{
  "num_hidden_layers": 9,
  "hidden_size": 512,
  "n_experts": 64,
  "experts_per_token": 3,
  "d_expert": 128,
  "d_shared_expert": 0,
  "hidden_act": "swiglu",
  "moe_layers": [3, 4, 5, 6, 7, 8],
  "router_score": "softmax",
  "normalize_top_k": true,
  "routed_scale": 1.73,
  "balance_loss": 0.00241,
  "balance_bias": false,
  "init_std_router": 0.0298,
  "lr_router": 0.000518,
  "num_attention_heads": 4,
  "num_key_value_heads": 2,
  "head_dim": 128,
  "vocab_size": 5157,
  "norm": "rmsnorm",
  "norm_place": "pre",
  "norm_eps": 1e-05,
  "positions": "rope",
  "rope_theta": 10000.0,
  "rope_fraction": 1.0,
  "qk_norm": true,
  "attn_scale": 0.0884,
  "tie_word_embeddings": false,
  "parallel_block": false,
  "init": "uniform",
  "init_std_qkv": 0.0198,
  "init_std_o": 0.0,
  "init_std_up": 0.0198,
  "init_std_down": 0.0,
  "optimizer": "soap_variant",
  "learning_rate": 0.00278,
  "lr_mult_qkv": 0.5,
  "beta1": 0.95,
  "beta2": 0.95,
  "lr_head": 0.00609,
  "warmup_steps": 50,
  "schedule": "wsd",
  "decay_fraction": 1.0,
  "decay_shape": "linear",
  "final_lr_fraction": 0.0,
  "batch_tokens": 32768,
  "max_seq_len": 1024,
  "doc_mask": false,
  "train_tokens": 372000000,
  "max_steps": 11353,
  "dataset": "wikipedia_en"
}
Below are experts of layer 5 (counted from 0) of a mixture-of-experts language model. Rows are named router (the router's row for the expert) and show model dimensions 128-255. Each number is 128 + 32 x the weight over its row's rms, rounded and kept within 0 to 255. Numbers have three digits each.
After each expert's rows: a language model's description of what the expert responds to. This comes from a sample of Wikipedia text that the model never trained on.

# expert 49
router:110140167175071125154186133128132059134124096126138169125162156107124103138169126111150084117082147116170097119136134139124137069084070122116110131158107125087109130118224164072127127104115114160107126146135153077155150165115070117136137154111140145111062098081111112121126178124127109174111157169144168167163108163156127134172167128145131150088134157139149127117086108157079181148119
What it handles: Sports word beginnings. Word-initial pieces like b, com, per, qual in sports season and game articles, completed as bowling, bout, qualify, comparative.

# expert 20
router:119116097126068137163128143134178178129093161190191117053110124086155099102145125175152132172081104094150119095154131173148131127128116092174100109127120187178139198090166113132169137160104104113122147123081085150136102119098122085145124095139123133087161114085096167126137203202143116062142160055136143150167143087140034141115133135166162106116132155137123159166122043127120169088142
What it handles: Verb endings and to/for. Past and participle endings (-ed, -ated, -id) plus function words to, for, would, did, could in biographical and historical narrative.

# expert 59
router:148161127112176142187153114137158126102138137116102148124117097100094053131099154122078148139132116026136160112145061134081154135122117095106138130138182110168073105147154074147113097079157079180132192092089134189132129104100079059074101084152113174182110114164153142155143122152104118120067079128095110164102171174100175086138149164063080181097110155153158160088114134142068116137090
What it handles: Name-internal fragments. Second pieces of proper names and abbreviations after a capital letter, such as LTD, LTU, Lodi, Bryan, Kitchen, Giants.

# expert 29
router:127146144167133137112155180082112145107146155143111071130157134087161180082090092102139120096176148164136143091156120183116147113151114093071165151114142103167163187141095122041118055131105176084098099056093164128081125117128155150111106119103167167159084128154149129119127129144101169138094157094142170155197113189142165111092145159155111130128128156107103089152106086091162133191105
What it handles: Table cell separators. Pipe separators between cells in wiki tables of sports results, schedules and statistics, plus semicolons ending list items.

# expert 44
router:137177090081162135145115132108133128184116185126140148071158129081141079139115144180152118141119154096136122131162118144191102131092146157095152159113114132158161146151143099182146073119057196113130065133126183139106156102122149095119161171109154075140104120095179114097146101090092157122065090130107148095131110056145108164110088129119091093105163159128132109163086136188142168125071
What it handles: Government institution phrases. Of, New, United and word endings inside institution and office names, such as House of Representatives, Chief Minister of, National Academy of.

# expert 14
router:074134126109180175117098165097126113145106123072157054151098183108133066158148146152091164178213150135091119105107115144163135124209106150134119096042173119113167127103160145140052130065090173086117163146107144164155093112123160162140140168137069096129162110088178145130123165171182137151169082093102092158168163085132090168096162163089110077112140121192074056130142149180136161132148
What it handles: Word-final name endings. Final pieces completing names and nouns, such as -y in Mandy, -ia in Nigeria, -us in versus, plus career, debut.

# expert 53
router:089105173123098110149078122184146101153130179089144123138066178093140104114108124090113090177122135120078164172176130114135051142125097131182195132148180133154136154116112093113092078118106099141101105130142098144149185068132153087123096126110169104085084105128111107137061078184132104083146142079098122117152186172096085112093171122152080130126095120144159117150108120102144168105076
What it handles: Line breaks and infobox rows. Line breaks and row-start pipes in tables and infobox lists, plus infobox fields such as Website www, Occupation, Succeeded, Turnout.

# expert 62
router:094195124060174168163080138144070123133131117146079125179168112122135156154190173156139105178059124159130102091149121102146142119155125203107145126158170097120128095101166145139070106130069128128143082084106109070141106145089126146110135103105184164134197103153161127153149102156130064111066143165097074140081212087117104103086080103084162092138140105167132083131071100098122101217194
What it handles: Plural suffixes. Plural endings -s, -es, -ers, -ions, -ies on nouns such as kinds, processes, citizens, and allies, plus children and members.

# expert 8
router:098093172116103184128165134152165143119159141096170122126096132120138132122151187094129136096130162121108130135116092103121082140145125117160111158102087097147145076110065118099118190124137117058188174120144109173125146110170122128150165095158119117120116120179152158158161169167104122144102148152116069145115192117088078055130098122134125168182100169093145115106184129141154146141156
What it handles: List and heading punctuation. Line-start dashes of list items, table pipes, heading equals signs and newlines after title lines, as in disambiguation and people lists.

# expert 55
router:095140115103146101077136153173140134146143091093120142142138159138169127150076150156155115071154114095087089194088070121078157178170153151107099110193129109110169117145080123153131113097087152097115070114125035149152144092132148170104118153105094117163109099158166126162172081108048092152094128140104151139134087133145088174120178164154143156148117139147134153120196152103097132181081
What it handles: Place and location words. Prepositions and direction words in geographic descriptions of villages and districts, such as in Zanjan, near, north, Province.

# expert 41
router:117078149133176118122113141135110127137147110119092102120130170144136162125159160165142103099145113150149104148121157132133099062162156079094136085131157125144166191066133115117095108071158164130085115098178080139148097075146126195132128148162157124123068092086135123124111066162129165093129114109117118069109118131126159156105143140081132105083140177182163074111140108128064111168158
What it handles: Closing brackets and headers. Closing parentheses, quotes and header ends in tables and lists, like (overview), "song title", and table labels Total, Majority, JPL.

# expert 42
router:118119136105172182129171172164119112124109115119118057144077119091147137184152104127147159164088161147141140159119121137131111108157128152110102125148128136081168110148059070113141130089122169069153165115129199138138092084107122124127166091134123059116167152155111065095068133145163159115126098157134104089153099126166039132135171111080111139155144074081145122151201075164047123113105
What it handles: Prepositions and adverb endings. Prepositions after verbs, such as by, to, as, after, with, and adverb endings such as -ically, -ely, -ively.

# expert 37
router:142175112190103158170132091099151149116096062105171163191102119164102164143154117157162135141097139122108206133146165123150110082103140126129154144090106144140064124140178130174077190170169173169221098144152087136166164103104162133160115084184105158168192147145037145115159112064138121095173090136188151152158160150152131133160102107124105142171107071139143117099127196125126098103112
What it handles: Word-initial consonant pieces. Opening consonant or consonant-cluster pieces of words split into tokens, often in species names, such as c, sm, st, w, phot.

# expert 12
router:127091083131100159114068060099115102138109117129127160100135153125078090107073076128055124084168080112102143187087112176126119152120146083123091108101134121107086163127118170076175105145106155120119111092076149118159134120116089147174144121174134182207109112104108121108173158103072132174128191122135095173081095071193154103129176138117132136146123145132134064095071108097146085138131
What it handles: Non-European name pieces. Pieces of Asian, Middle Eastern and African proper names and places, such as Uzbekistan, Shahzadi, Kuwait, Hung, Pak, Raj, Abd.

# expert 23
router:097127130126116079109146136134162145196151157156125099102178139131076103109137083149139160087121081136128074150078126154107151135129120115129139139141071164104167166100146120145173132162092135144123142080113097120135128193069111146142143083121148184097131101111153091097131175129074105125118172164165130180121118154163127175141104123195174109125125107142090115150109089143142129118122
What it handles: Past-tense verbs. Main verbs and verb endings after a subject or auxiliary in narrative prose, such as had, won, returned, claimed, sees.